Weights of a small mixture-of-experts language model, trained from scratch on English Wikipedia: width 192, vocabulary 16384.
Below are experts of layer 4 (counted from 0) of a mixture-of-experts language model. Rows are named router (the router's row for the expert) and show model dimensions 0-191. Each number is 500 + 50 x the weight over its row's rms, rounded and kept within 0 to 999. Numbers have three digits each.
Before each expert's rows: "comes after" lists some tokens at least twice as common just before its tokens as in all text. This comes from a sample of Wikipedia text that the model never trained on. Tokens count by the router's weight.

# expert 78
comes after: " P", " |", " |\n", " T", "P", ";"
router:495460602406460392506546477513474569473568491408527545485507500446504470468481495418504470491507459565445579501547408529521471417456554466441568544400429514491558515430600552496531505454515497450525534452492504529470515405564503584564458520379473504501496576468516468496449528456540580441551489492585518558503576496498495538467530472550502501557449401499496492471544398456576534568444377504584467447528555441521517448573487484470481482565552498534504463550442555417482488495465515498520519573460574493579375514572563542464491480498559467586551491397438503461452522502605477573

# expert 42
comes after: " (", " ", ".\n\n", " \"", "\n\n", "\n"
router:538505405488603523494590503485525462569477505536587480474510479503515528535552424612598526465403493467433504544570515519466477482525539557452398514565483575443470486548501532469548520447478487510582552465486474468460506471488477493438526573462487435512535601433521594397484526563487527519444489466426514551483528581459609458465480583578496478480442558540474497568526436527498466501563478450456542450443507438503494485519643543534463494511528500529408459411454439547474450459494455567509516484518408542523446484466487502302464549490462476417531413550546429497580485514477439548

# expert 71
comes after: " |", " Best", ";", "==", " National", " World"
router:521403511472519377525498493537495549498565486538484474453496551438458545462596516490473568510431510570516473537615421531430491388461556461507522472508449505454515430419516491514471493549428532442499524496489354620550515431472545553494475538539489543490487460495501527550522442537476543453511473531393542614451619481493489528475478451559550446516457474530471479508423381510477496588479504513647438449539514532523521443401497513503486489488526545492497418449461553461436436451478584601542548509460492520495517545524515482422532493533526476511514579406531541518438492480639575568

# expert 31
comes after: " a", " his", " her", " the", "'s", " an"
router:580530449474468508408540567492406536501466569498564541568445518422519555416597476479541474423511431492418488489522481542556498453474515473454543562573471553535607549545495437504519463542465504581381512411609495504404539532455497482497519466442479549542538615483509545514465494551507535541543495476474510506412485493526458500441480474483560574429481475418513420555475514518468520445544548518561464450445505435514452539643493546512581494501513541577500476511419536460491445475550483567520481379465435567621535506433445486453433517510427577464516480472615475565519484515401503508

# expert 0
comes after: "-", "\n", "\n\n", "|", ":", " •"
router:476488507514566466479475469451529430511552400579550472522561576470494595530444418631558476484449469479453514538472550496506467457418532501455469484508491510476480531555464544538480555402471581476434513537542477443552488536541433459482459530600424413479468514502501504463470511486550579600525497466527538484517561433478625399495500532495481482480432477537483418475575517484536507492478456514489473448561518427481592414489598590527552504518542599460485473475435510486470509538607479496474496502435509602609334631507502470541534481526507510527482430526558522472529452470414511398

# expert 49
comes after: " K", " New", " W", " B", " R", " South"
router:541443439424452445427495516546527482444559436417438428480546542435487474512465519421464520576493514484438492422520497500441510503404530449478566459621539478550464488549422499473520526545487485503544508555586601591543540552417509552554462557531529513471505509524396458559581520451612506462428524386431487471535478608541517509520493597444499509531515585529473555451535525481481429558426536550417461578529581402456632437462438447513476502523524529547509531474418496456535553450565438458514465549560487410442528430478479534495533433489462494497559549507505421460525519456524523489

# expert 69
comes after: " G", "G", " D", " g", " C", "g"
router:542558460547477504467457546580341494440533510476522458395426516496476542470475511475548485491429516473532409488544492472466478473473545455552507430453560483439548488518541509472452484587401500482465498556519517443480542615389529550487544533477519569459562476485511451540501477468484405439461525521514546480458450520525460541551508401456493616471505431497474567604457569430425538456446538571476502518545580472537539519526510499531540551560503499524549517401575429541579499449576475486466445344448524609474534551537418449541593583480526534471440530519519535555454530443585496460

# expert 44
comes after: " N", " (", " |", "N", " n", "2"
router:436442499520556467508532539544540528522616577467579555490520408496536531562506451529573519505535485496454464539576503529494466403570590526583496501491477477460514494483543517534517488481445523410545526466522587551379469482587528524534486543462450580482454529455519494523489505536480499577492489423408496548474546488518573632481480455599477446517489453475490497459518333487508506548436466583517432498420521499513500428520529491541466484479530508517394475445392439561468487453470563476480531569457446542490391451493507435377534578439459501438492441500504532423452497544615423576

# expert 53
comes after: ".", ".\n\n", ",", ".\n", "==\n", "\"."
router:480474407478446556539522505544514482537398510478520544532506441467546499538517477471496490484491539458506504468643510438541491506582533474472547476556542577477433417499459408537490452475460447536509554555446529426546528496545553502449588507503479524585596488463486559528480492414409412441536500537467463513441457494509456410576520480517483550482532567471587459571498544592448440409529461394398551520528498560550492553548487536525465464536563466530453493464612465494512437452486568428495443447538480442425576546407518515367539616482534520467438435520438485574490604497445480493

# expert 67
comes after: ",", " and", " which", ")", " who", " it"
router:523554513549457510477537482492488463460463516583551506471568518548475502544563552445444545544504556407560514442630565545566521570490517525509455502523439571443547525504496488566455385547531557488495456406445497628565545566494520420516514451514541481539430518594510513558564464481539556433597556474454511523420542433613434536513512493529407543531519578463421455487498532507578573586547516482558546541478530470453476583521399500432512445515583474562549520518490497543469561369508529501450508475490511420508574449582507523436460474502516516410446527440467481595503560448509566490

# expert 28
comes after: " the", ".", " The", "The", " his", "′"
router:540518480385515531497443543547439573429441476462475477551477582447539446489456446520463512443588511519545607417523489533529525545420428483549438545413515553575517459362498607520445507520571445493460507519613581489456440521498476497515549373486586494471469506542534429582479460414523474434522504517597482400486420421527387475461504482537555499450528507474484499535400584516476488527590536464457466561457470462497490582591557501429503463448481467518633533525497487418493510502501469514459494491543599569542518526446569479518520476543454542513497525513488511501427484465420522481

# expert 17
comes after: "-", ":", ";", " •", "}", " mi"
router:557452444526598484561442485414467463464500458554520492460557575435423545613527413573471530462462478472525486523577528488518453433448524476503505459452544531438448526493475518536445496514472558474526479526483493506576463555479499391487498521644441464495462496489551569508526468420479603590532482593492536519491552400579615398500449535537523380486447462499420456478521516459522527509534496442534502438556476530480552527356522509497485543503495509486475486531551492499510470495466554477417523489409486491538419630539623450458500480480533525527505493511443547463529495422607609426

# expert 11
comes after: " the", " in", "201", " same", " this", "199"
router:487528534489511420425446528518506460530492484551487492500432423523420492519540473425457526440502426491390578568539542522474473443412528612560441501583452496568496625441464589516460464521500520522546504532472525589467540498434477508604461464454481523421467523433555477444394530489570548451519542395552547480484442487506478630461506496579473515485458503477431471384491482488565520583467478565565415594501545432501478453514474479481478523569537572447562500482436578519593589469548502544487481456546512452518569499564403522516518468483502566460463485520464545526518577469409415529

# expert 16
comes after: ",", " in", ":", "201", " Location", "born"
router:549516526525607544403404509490447397470520447554522467479506485551447538660542455480403610575473486449447519496506480484471550475474532547539380479531500500492450551497478519508376411453517568553573485608501523520521512545476524417562473457539490518473522447432538518555483507522552508608493564380563529476493489495594535514438460525595442465519492458451406517396463487472538571547516528536449532545475544522515477417437519465502478503483509493532638529452471510537578531504472449521505485529487594414483537422522391433513507473478472588495453466565499512483539443504530466544

# expert 57
comes after: ".", ".\n\n", ",", ").", "==\n", "\"."
router:531461507526488572585543486522496553502377491464476541554482496389545548589473458497385461516508541468519543517496463404544516447558522514474502435523575573473450443502511433563482474566471461556536483575428550451526493448500535549516598468528513558510565581473477589452510547413433486356478492555489445524505450510530432447550433471484511554506603559445520519581510578575518469423553439392429497513451495477443457582547586437528497499519484476536505490516558436476574483425463496414422512454509551554454546532462565495398519601477473536471445453532446490534537541449455513420

# expert 79
comes after: " C", "C", " Z", " G", " T", " M"
router:492495485490489520460510510582371588462490491417496552410400386467498485496432566485489515540476511502483433491557453502498435494501558448545486511421482519389586457490600502414498513559435446455496506517491543528492465554475536539539509511440486507474487590529480494472481575451488387436438536442513539577519528535562524568527611477514435529535486392432495484514561463458456535453445477523455493542592579490558510507612544453547518481524546465559388530434514489462575468513512502437483466479470524651467417541526464497481553506398636522565484549450546565531511525478540430536

# expert 41
comes after: " (", " \"", " re", " un", " Re", " En"
router:424532497488465490508597457429588561559514557494536463521516390584546491444505527535613442459537483546461500544373532538516463553513426561476469575515390516549495420529455555490573564482578513506510482485451474515490513422564500473379475511478538460543522444549430504415475506548538499579536565507431496449522371578492491527512546544468500428540471632503507541519518475601503467475511530510452492416417476509512466490394513478492578497465526458497395558469523497534428490531539506581534472486543480526541573460444560564587416529472477398526500448495450470410497398529511483522

# expert 27
comes after: " ", " to", " and", " in", "-", " of"
router:530586449552542542520546517455498438478476526480475463461503466525498523446373466452565544552462510547486433456455558491477552455524549500474533547515497519524577555572459427498498402542476495590491482428493421524585574514485480508394491457619479619525587445497438516536534429561427475555481505545437483438530590529471440578468489503529508471593566544443553485491522498484424494476560492470500496469486490471458573457364419478483604519498544573544482507440534453500436561523497441495556450461514396429495643438547471550489424538528401585510452499510569476585543490502483518461

# expert 77
comes after: "==", "===", " |", "|", "=", "See"
router:479417496512457423558513472458524603480479443505529476608532519457487568460458498457510481452436519513548402424458389476394499519463510380432578486606476486451484453385493455556546576555470510519533525485467390514510490431506444569404497550491488421573515608608537481549418465564501526450499529536536540548562554565421452513529510508478527416522534447589486490561488437478499468437455518498559581528592553430499474522495556506468478579417489450501488467472518545417471459474416467538547451544535445571489523563505515496611547497553507432470533510420507543530484465541548513503

# expert 68
comes after: ",", " The", " but", "The", " that", " However"
router:446487481546484480536475526516514518469419454541564494586493581499514496540508477468482550496509563471482530440601577429520564533594477595525563480556445524464440503445496547587423538547533512533563477549449543448553515499516465469514532433433500430467495497524508430555518504422492480396556525511468542575497427482445530534532474518534388557424539527542538492541483597594563438498499496403506521579511510507475491584570433509417459439436536493511491541419583553430471603488550505396496477417615462481511469495543448457373575547573534512423448462464425522522484500457376506507

# expert 52
comes after: " (", "1", "0", "2", "(", "3"
router:521486493498579437535578519477522522539585515464520412447542384462461561534643493620530422540516549527483459509702495434533448462510524551523390503488471445461433495488489449503517512481478520457561529571422486603395527520495481521485439601460486461565439490486515453501424473553484548527569536456463498525538440466468560532476507499543525505580516484552475548602522442574577532512473467544531502486466506482462468452485501550504420432471546508535446437504457510469453502499413405566466553517541533451581580420492593463437500529470402468408511474472461495491461469524512517579

# expert 15
comes after: " the", "201", " in", " of", "200", "6"
router:545453578422499419478532529506558531531444485549552531484458465466523493579490474482476526469546450467450573475535526448496433432504551488563445525514495577446455618400499558584399417516427432513544444476467568492545462490545524451572513482541544535418452510569531537512429467471468565396576544489433496471519482441518475578424492503532480546509537502402431450476477457597500527522507537436587515530412544516455399504555425460439487493505612537597574552483428566533543578448405613443444581482519577475510552461561467470513453527511469576444531496459551548510483540480502521491

# expert 43
comes after: " \"", " (", " S", " N", " s", " n"
router:526522461588470565506630478497513524521416506444523499561464340575546571487533521546582450522449512513537488457386596522534438487532469448540507509514442532465544516566545522514499481498511479460516484476504527530499554457546491524426488518434478487535537509458521525468511474538375452523520504524431510478600447477537503542520458463476505459564537511495603482577578477604554560431503466490561443487426464530495441454392582376542541482464559454496383452430551422528510499433429506478463555548562373555487531465539608547499409542456505455587499446442486518462535480462556499459

# expert 65
comes after: "==", "===", "|", "See", "====", " See"
router:447497545487418490568513470449567602505509478484506478591531459437493554451562564477500491406466500503580420456602480463451528523492459454486483554608495496488441473434487438552532633510473519581494513443416431516459496459521452518462480530544463466515555620611545495524423453625528540462511552486547547501533555526393393547480525559438431409510541467568507510538458413481491460492448582526555576496597547459475466511521509519486462434409488496443476458514476529453498510531416430561581453506557457550497592521507465568550502525536493439410571489459573532543516430525499511527

# expert 60
comes after: " D", " T", " C", " L", "T", "D"
router:461516530564472503431488559539399531420509552464512490491468427519450539448388508459579481550495479524453446446540476467507544402491560425581522465446528459476551516444631491480515536546426513475498499538518607501434505575476532501458546557401467553520588462508498476487453513491514466415516574518467490554521470555498566585522486406543376523499449434508494525573481450381511575463473434553504495576584592430568551483524551553499532488460494479523446493401446500457471427476474492403523431423455487639512431590510508473513512541523575445578454529488497536505446465464555549501

# expert 21
comes after: " ", "-", "0", "1", "3", "n"
router:437427577551436562463608518492620512604511538559531481472439439525485505581392491599521434465552516472493549600370462464454546526575544528502440492543558520497483529536488581536481549464432495504537534491489592518503425407555511497499458466610523486533485546504518556429507587549446535484448494558423429579551557572508490597496493425480535490511511514505498525503556449572532577474566452518494490457429454548490505470477494417534437518523447500503414483525415484592524501489501450480461537513547481451395509445508503519498414525449449482497473392573553479413567415543537451524

# expert 29
comes after: " his", " the", " of", " to", "'s", " and"
router:471552495501476415440508516525544503483555586545453523518528501567468489473503461483421576426481480530520594533438459603562485537497558524476499574481500520437437561446562443562582387535458406566467494413615406530578543526560512363475488456417479520449478518505479546491523502503494514483491508516475461450450475501469447488441502519527527555477591544508555457598432450539490456453572603456558545440420472515494518550548434487468566445444473588498577556455472462496461517517490495536588459431502443414441625425475505593563425495522502550526477497539439496582497444464444549483

# expert 37
comes after: " ", "′", ".", "°", "–", "°N"
router:582497471481645533512468599539467454466502500437442510488503486524508512533470466438489488505482499445518516530586415505518439468385544492541411488445550551571479496444485527496507525527552531494580559528572471506389519502459541522572467444528574405539429514471562541511557464392449501531441494345547589481523394511519456451517474489592475438476555480439460544517475501446444544489495481511481492574492459445431508561532587479438526551521420418534635531588511529512538488463518497550422539480484581548571535470449465478411454523473458586397506493515586529505518504469410549517

# expert 36
comes after: " =\n\n", " of", ",", " for", " and", " in"
router:577507450496566476486511505537539471498466476547460514451427556503456531558577511496477474508447471459453455570516464486435541512508459413412405539508498515549503487427482588560513544471489608520622514583448574424477549538451575548481503567537556484463427545466462504483537541564432579552460522438426434530538544498555576450351380512516415436508472437485406480489536422468505503520591455501475556465513462569467510474468537466435488547504519460540486489562505475554601504519438513538461475464525580459499389463537471483561467529507558454432541534461613534376576513476489459567